{
  "moe_layers": [1, 2, 3, 4, 5, 6, 7, 8, 9, 10, 11, 12],
  "routed_scale": 2.83,
  "lr_router": 0.00102,
  "attn_scale": 0.177,
  "tie_embeddings": true,
  "init_std_up": 0.0499,
  "lr": 0.00364,
  "weight_decay": 0.0,
  "grad_clip": 0.5,
  "dataset": "wikipedia_en"
}
Below are experts of layer 6 (counted from 0) of a mixture-of-experts language model. Rows are named router (the router's row for the expert), gate (a neuron's input weights, with its number), up (a neuron's input weights, with its number) and show model dimensions 0-191. Each number is 128 + 32 x the weight over its row's rms, rounded and kept within 0 to 255. Numbers have three digits each.
Before each expert's rows: a language model's description of what the expert responds to. This comes from a sample of Wikipedia text that the model never trained on.

# expert 52
It responds to: Narrative verbs and auxiliaries
router:097115127125057129112104145129094148078071128177113160100103103093101152137099128045150148158149195121036208093073173115183144134071122168131142085147066100156132136094109167086132159162154155157130115119120148116152137141189108103173177072161083192157124103118133160115167104091202134147135081135109167122061161107156104149148172132115116130137103137096136077167193103105095153186109127142134122156095154126153149116161088155116148135130147145129112115144091131108151105129139154121090130126183133174045136088150143152076145125173165115184111095112167147148123128164161117178
gate2:109168149113102116141188102128177124174156150092052137161153117120115085082126077233101137113125103113149193169182113135114114125114141146140074128128116102118113136134092064114133108070111148159118157134199095156050050094084120127134163116185138145103169147148193137111131097148092125131085174128106190113113129130115177117112092118077127124141156087181138127095090137170109134078134123108155174102076138137117118118084152150129122136088158117148073138096178164118101171151125116115115156131093113153141107218139119139081098067109119127095114167207111087090123085107085139112
up2:098161112071132092150132137138114095148100148141121097165182140111168129131168135163128098144094143130135164119154137104134121162102171062095128106100100049128100103167106143138108155144196122085055139158114104150134088118138146130150096130115096177078143131161178153142108107088161176161170188079112118115134117125149173096081114107146094104090086055070141133155131118159138120103119157102084047101140097124081131126176098096132153135089126083081132062158108163129052133142158095152127134172053144113187141132199067108121172115108109185181108145144134100079076093171154138139

# expert 24
It responds to: Periods and mid-word punctuation
router:220108099139138166107131158133133090180119176054129151110142169157131145141159116093108057121121136136105132174115111106155117098155114178129106141139142137139114128096130092176110130104108106121132136163160149104101144099152167140114161119122131127107154156143150124135127147083127166086098086102223111183090180118088144103091103098113167082101171145152069091164157053121141159211187091147186140141098150172121094135134116145134067132119143162106088127114166070127103188086146144184160179121126095085083095167127151132107109137139103117039094119091098124116161185168115051117
gate2:107108140122109119129134178179088120110116168084080144116168123136118111138080187101093110128171138153076156151084180191141118145151166162051167139160112140133100172173122126140155119139146144096124099155107099157132068208133097136130105147121149070071084111092138138067145124146184135116125089116139136142105135145075159182118176135119071108115168173186118127147141125150104149130198077183188120132101147077117093130084131161206121145140112099113127077140091110173149136099167151134104123058183125157136082144192172120150132105118122092133100148119189197141126170105129095183
up2:125085125146155198092082182065130130091178137143151079062135101159187121160121129100097177055121123126131106126087134111109116136153095114127113135161159117145199122170087193154093150119140081134093101163132116163159043156172095101112128109137158125093091125178155142126104113177088143123162110134134097174113128098097141163201127145129146081099124133086166104179164092108119106100078138056178134113140131085119155128115115178181119103145157083095062170082135133111148191141118092132113119103161076158109110111132166057171145125098156126139183121117073093080168112137119120151

# expert 19
It responds to: Institution title words
router:150089129162137093112168186112066175138086134177104167168121119092103123153075126111194126141097115094124149113124122174110141102131085174189119223123134182077133102179093115078140087107110121136088103121139146069090107150099119144179129129158160147066078138130185082133162111157078159132076103130162168144153107151122123096106144130086139101214172052090125166119107136180149155181096165071141180118128147116143103140137154061118151136134119113121168154118165152094170137169114123123113182157138143086126098122095131071119152135105116101079126199185115151127090096112114126144
gate1:112190150069134139136115166101041079111094116139133103165099144115145120122133084156145109152048154172085154173083111140138095106084125169157142137109124083161142164127163188129056094120106099174150138102161107085147166101088144159154123107118149132095122066100133088135157167138095145082140114142154093116107109153107141162149131103056112181182151158141131126140081120076161172117102106086114087111164179072157108127143144151102127110147074124091127093113100076092116146104077102141174051128136095097125123158132157122147151170159121113122103075168032100212166126151134107111
up1:083107118221104156085158158196139106131143137173152108102201096146115121036092175154132129120072091158098122127159127101147123143129100097134140143133118130220162144159106159126125120161153085098131104153135121126146122176099129076133172141146151148089102083192125204117167137114121168134143187172118167178164128118126115116150154137138098165059150138108097180113135133132063104167168140101128109080156160108109120142104119161157118126131175156141112083180080139100153107145158150146121122144130127130146163209168134184172158062164077108082098084110132191092137136171117160145

# expert 34
It responds to: Measure and category nouns
router:144195156181145164150110123105114109188111153177132168100146114162112126154078115165185121096106149113098158095060176071111167131115109119133139102148181159120183161108095146149173182127137098143131103177167101138115099231173128166158130133110121171126144082090094097087060135078165104155122099152148083151162149128057109092091136139139094065130098077206108148109146102072100108129119091141170140145124185099154152124128190174126129167150104154123118109169168112143162165134119128133108102158095107160135157068103147159180106113111146137111123117151166192094113102135180092114
gate1:119118129187087133145216093122147158177112130137117085118117127140159129071135150147162185126129094133124143141081160078114104031061159133140169109125151090111110065137068142146093149117097157154095074098159142167109126129120190144121083159130097174144170098142132181100044124056123123090140106137079152109157153155131188165158138151163194132150129192116149106131134100087129123156123152070117169195092120108117080128090161132118111120140087108138122139130117118184129109069150181160104142091130168142099107165113212139119178200099148152137108112152114124120122125122132112183
up1:125133157079137078133083177089120122123130042070133161141117109176077099096050187106146110122076101108087105158126052190174160136152107132111131107116055083159100154140161117102160129125085126117106113133145138118083109130113113137093141086174134160105063166110122118100169178146108165099156148144165132139072103160125071131074150183076062157144158121168126149070112118145085137073159143112156186150158128111188090159134120122136091141142159128150123144112143138111119151189123081133148144149113112057197142085158093111181091117092113110125085155122161145150115163117135080162

# expert 1
It responds to: Clause connectives, auxiliaries
router:107170132098153163111112080114169137071141188101152126076118187115092090148116136091134166105151143148098144156068117145205152117105070096075156141148100166133120135118076148164127121098108124149101199134143097130118081099133117094149102046170123104138074074076133136117184123158114143113120136082084110065128156053116110147106174066153121201111137133115119118148140137137107112182187089175092119136123113128103091139137174119122091158137081059117137135164148135129196182139171141098123099140167121112107098177157173151131088115116104109163134105117221193150165135115140157117
gate0:147161123142103218112119162131107116091133082110132111115143140164161166146149170100114171212104149120168168099136100207103156159094162142125154133161112163109157158165182132170068144169103121121124113077135152165130144112173069111152179155036134136141114057135118125116128118191125120142161075111089146146153164104146119117096067118153122187158183108147115092094117083075167104122097136104118109132133155144163128138158085134085139141146100186111155101206135075104119149120116113127115093145071075177178184148174123157096193131125144135100118122116119121087136143137053168157
up0:054137099107170121120091129177173116128083139149143163142098139132122126134169142128154170161166123139055104165067119159061104121155142105089127172114170108094096094126152152152129186127139118134138198139143159137133109093188114117050202153125116120145138146142126116189161155107135143167127186070137086069127085130065074112175084129139147115177132086111114127150107134043106099099123089127125130144144161136148086120188088100099152164074105068153163145147149197112113153128147116146138140126151159076162161090138126098124027089136150137195132118100143117129131159114113092090

# expert 29
It responds to: Prepositions in sports stats
router:120167189153163114115130081129104111180099155113126194129129114089060142151102141082156089154093122144112151138108082212103100129070070133195151127167140184109108128176090158167110140086195169126126111118190123110130092127138148157151062131117097153113140183083161087165084139137101119122145099168125110127159117158055125125058117144161086100125180141132152110178128153099151115129141096051153148105106143120121135163159153099124081161165110175158125157084116095132114141150060092140153139170134099121087112148159153085106155175068191111080098163181113117090111165158138142118
gate2:156134124148113073156099152096187113113094125099117200086136117105139146140085118124173081113102149122116167137159116088112115133125168096142122181152158115174108047135145228123115093072159093137146145101103149129098130110113157163168135146119118091145180130147119110120102106126132164154104099142161124132201115118035159114132149201130184138134155100169125127135120120163134125158177147180161200082078072057156104135152187073105116131084084106113166137147126103104114148119220181145103168128145107145117177135108138105180113128144118151199105130150168114131132155157085068123
up2:125117124125101122172115088114131118145137109075129136087068130103156175070094109155186174110128146104110131185141147158135133113175124129175132147157144162105110117113119114085168133065196121118160109110138169144168201080074114128144070141111078128167105104076183112131139142105090146154146107135157125137149145166148162140074185158126172105159180111207164083158129117163126135114164103114155143110088082101125092103087124085143057128141087116170172156120179120152181161185115196101100167134098164080112131162154113082124124123117131165216129187138129104117150111134086070183

# expert 7
It responds to: Proper-name onsets
router:144081122117139085132156088141106100130164158045126082087122122178150157112131191122113128127112128145136165133191122125168105102150129164148083176082101107110049121075132120182138141104179083083073221125105142115129173144100117169084144202144140150114138094129157139109116151126122125135142115134090138179039110085170145179154106160085145136121164092122147116144118097161142122102151108101192119112080144202144135134094109096118106199142139145129134151120110120173129157130061130151174166134200103081126141141154107114124128144119056104089070170148124100143137080180084108086
gate3:094157069059108124079071114160132116158109147137111098195126145097134148137134122096141115181093142164151148148099060120112144056143145172210101072124163121118143216157121157119123140133077124155143132114140127168158123127108097126140135122127111166128091166189166066115169112066128149133149145165110149116133150157104124180182125133145065100172047149137076173121142140131111094173145092140121105166135179116113161145157105113080120110172145045100119125181137170068120154149070132104126169142140104126087143099101057157100161123193105136078120093117145071138143136164124160124
up3:105147105107132098168092159134114111145156173108122176072078126085189089148103130151146134168150122094070114096088150158155086088088064106145102111149087112145157179143122112188170086075101164118049111172150101134164129163104149123144128161163128098151178142154138131122120126102140066132162193092089187146073118171121152146135124148093093169164058159163134125125132155164147158083096102094080085160074183169167176071100118101156078123077162095132085134094136052099091071140146118106129183158115115088135129125160102092088083142119129130137126146112102137138099133112146164165

# expert 53
It responds to: Sentence-subject nouns and pronouns
router:098131109089140146156114082105170076170154145104118206138124174168100120178178138186165098085064125102114141123109161082085129054165147091141165139141091132126121097181106142155148161128146111108096148196124097126103103172146143147138122086201058121132104115141146091155130159148085191120108141158123083138182127158149106114157169138159088142182117200093136116152125183090152079154178101163091125188121134063128088086146124150106156166110109107057117136133202164152132139127109140106070121118150109137184150088088101068114123115131106113117140142170173131127152117136143181088
gate1:144123067127153096131080100153141170044123127072124145145159148113100071178126181209069080086118169162109036123117110132130128063109095110113154121027152112081167130100087142073097145106146130136116116169115134126123077127100095190130135075124114126090170134099125154131100110199120134107160102164148095161108079132128139113128069115166180096138138126071115135144138112100174123117137141163149173135146076111163139141069100129100057123126091131122134051110117138150165204108149103140148093142172118146120112119149121100169202132158130092122150112120161105175100125134129154105
up1:100152175071126141129169136111131103139138103189139078145132131149106165136099086080182134146122126144127175111135112131126170184156195173114151117154099147142169168152203089117089061105109170168184158103136135128131149109169126078169175220145130080180079107139098145111137115100070156149144069095117139138133154139056131151114090117084077145059119072160106152097117140153112125110140151139138123112159176172101097185123092150161125056148109137104136148123132171084173095167077085100100157078122102165126134099156095141083088137095118180090105159122138136082130142094109132177

# expert 48
It responds to: Determiners and possessives
router:083156107105116165138133114148097112120099133112094082111171114118135133151096209126121142171154120160076135087149092141113156098183170092119122151103099128085123123101104174149114122145137095151111131113129171216158087111124155103159161071094183075115134113085095154083154128090181129109102094130116179103135159185108101077184055091150148149092216182103146095091128096167149133133063069167172147100098146165111116133083134156130149101105148070130092141200162183120101146076092107146082143122114077104122151115082089138085156091171123087119080125118120149109116124128117092175
gate1:132122110154159146156131122144125095148113143121088089126071114208188125087102057103159133084151148179117139085183161159114115099109166155144148141150174125154087117091106186147108166075139153143121084189202158148100103113144198113166118139111096163074143150057125140099132099158103093151134131144114143117098091112113138182192139076173114132099111134152127166142154099135142095126104119137104152144097116175083128107150137142094172215153113049136127155180067134132093172142142113138164173111064129202092115115096156131127085094112121156121113132099109102193122192152173163128
up1:103082125094125096130073099129124106109128118122194143143120099069132134105065149152116131185183118127125122164058105128147124153146049115136139083140082090166162106147151155134082134122119103107116124162153181111132160118127117121126073064171160128140129057148107113155128146110188062168081096158105103158161142122137125119082103107153120117098123155089139097151103177169126151118123067131058129121133132139150099099147142108157102066179207124167114082098155054064122147068108125128104068160111104118134086187087133092159109100142125074120185194162125201124091119128098107141

# expert 56
It responds to: Adjectives and common nouns
router:123113139142173142174166148067097157195038155142169111133106141146158105095130173141174102184098130126072139153132109177068123150085114173166125128131125207077122098116093104099101124159167162142093105138130165123170121126102167169192140134092176112155155102061135109082145081094123150096067092126144121143132112167113078126079173170111083131121125088131139120084111172198127112178160121050101159130113134115118164163161158141153093144188087163158138111148132167092089078125148101142063136130143195148138173098095108131152143198140118118126108153143163109119112082145135109156
gate1:154118114146084119110133067174133137135191075158104118070054113131098164080156119155109130128176095171150125148088150126088081096105090105143079151126127080205123169141099105146123150096131107098142094133123108121138086158113122126162073182108071140132100079147156160126158130160170162092162151114131104083145143115171099128137094134180148177117145172160148088136103103106174113115081109139105129128084148136125159114109153179147091107158167188169153164135134071124074127112106186117151114204142077112053094145151178146131107160074191081136164114127099084106153162112092203162
up1:084117082187061164082151106131115113130179156142154145095104163063140189114133095149132112153116138083085165172130090092169118139118120123112075206109108092153131146154110146135103142092119155066042174125114145112184085142121152050182098204118119136132129094098145158117190148177125136151121130093124121092127136104149102165115074119176113155124126178104124174130156106157123120147058144133097116125130121174155099153149143143119140104138084150115146163125212090149124093127080152108115109127115165082108115153049113126138169126149148044132168121103043122161090134157115171126

# expert 54
It responds to: Opening parentheses
router:134248131144118130122116103094153134187139196116132087028129138121143187120130052085072088123171086120115117154161060090108109167144151144124169138117186109133089116134146132160111096108123036116072123213094119111084095062119116147117152163152106096108186100180129105143153141136138112083095117116174131170126088120132137109120117180158104154117116142099137115137177160154106163150133144163125175160164119118145131125133131160147152098143157165152176136162093135120147141074126144126092088153054120166153110203090099080065130156152162124089131125131138150148150126130155108135
gate1:115128119174199067117152100099162169137113108073150135122130108116173118089123120095137120165112122188127130142159152076159106146102191118128120147126187133201140150137155116080108189094111115109159113154095093075110090124097104065147148101185084158122110155139136071112152102225087102076124135124119045120090190147104140141151160157144072141096139129141107137165090119096112141078150094126101122122194128066135149104136062144153106120129201143148175158134128135097105160168109108133120151077112101149155117108107176130175161147055101093133124113159086112140114201103175116088
up1:095171145109160100144166152086176115087169098144154149064114102137092157149052061093146087191092151141085156118104101138062187129117134131147175156136150132112163170130143162135142169055107138140072113129115132100081143114102100063154114149104131106127076086153133094187129135149177208106084125119067101127131150095129149130155113132185177170136101139151121064205148085135125139101069107134150158144180119131095177115131102157117110103162162126152142113078128070110126107115122085151095142126141107102087088125112145138111147107155248159159139110158104150150159105121127137154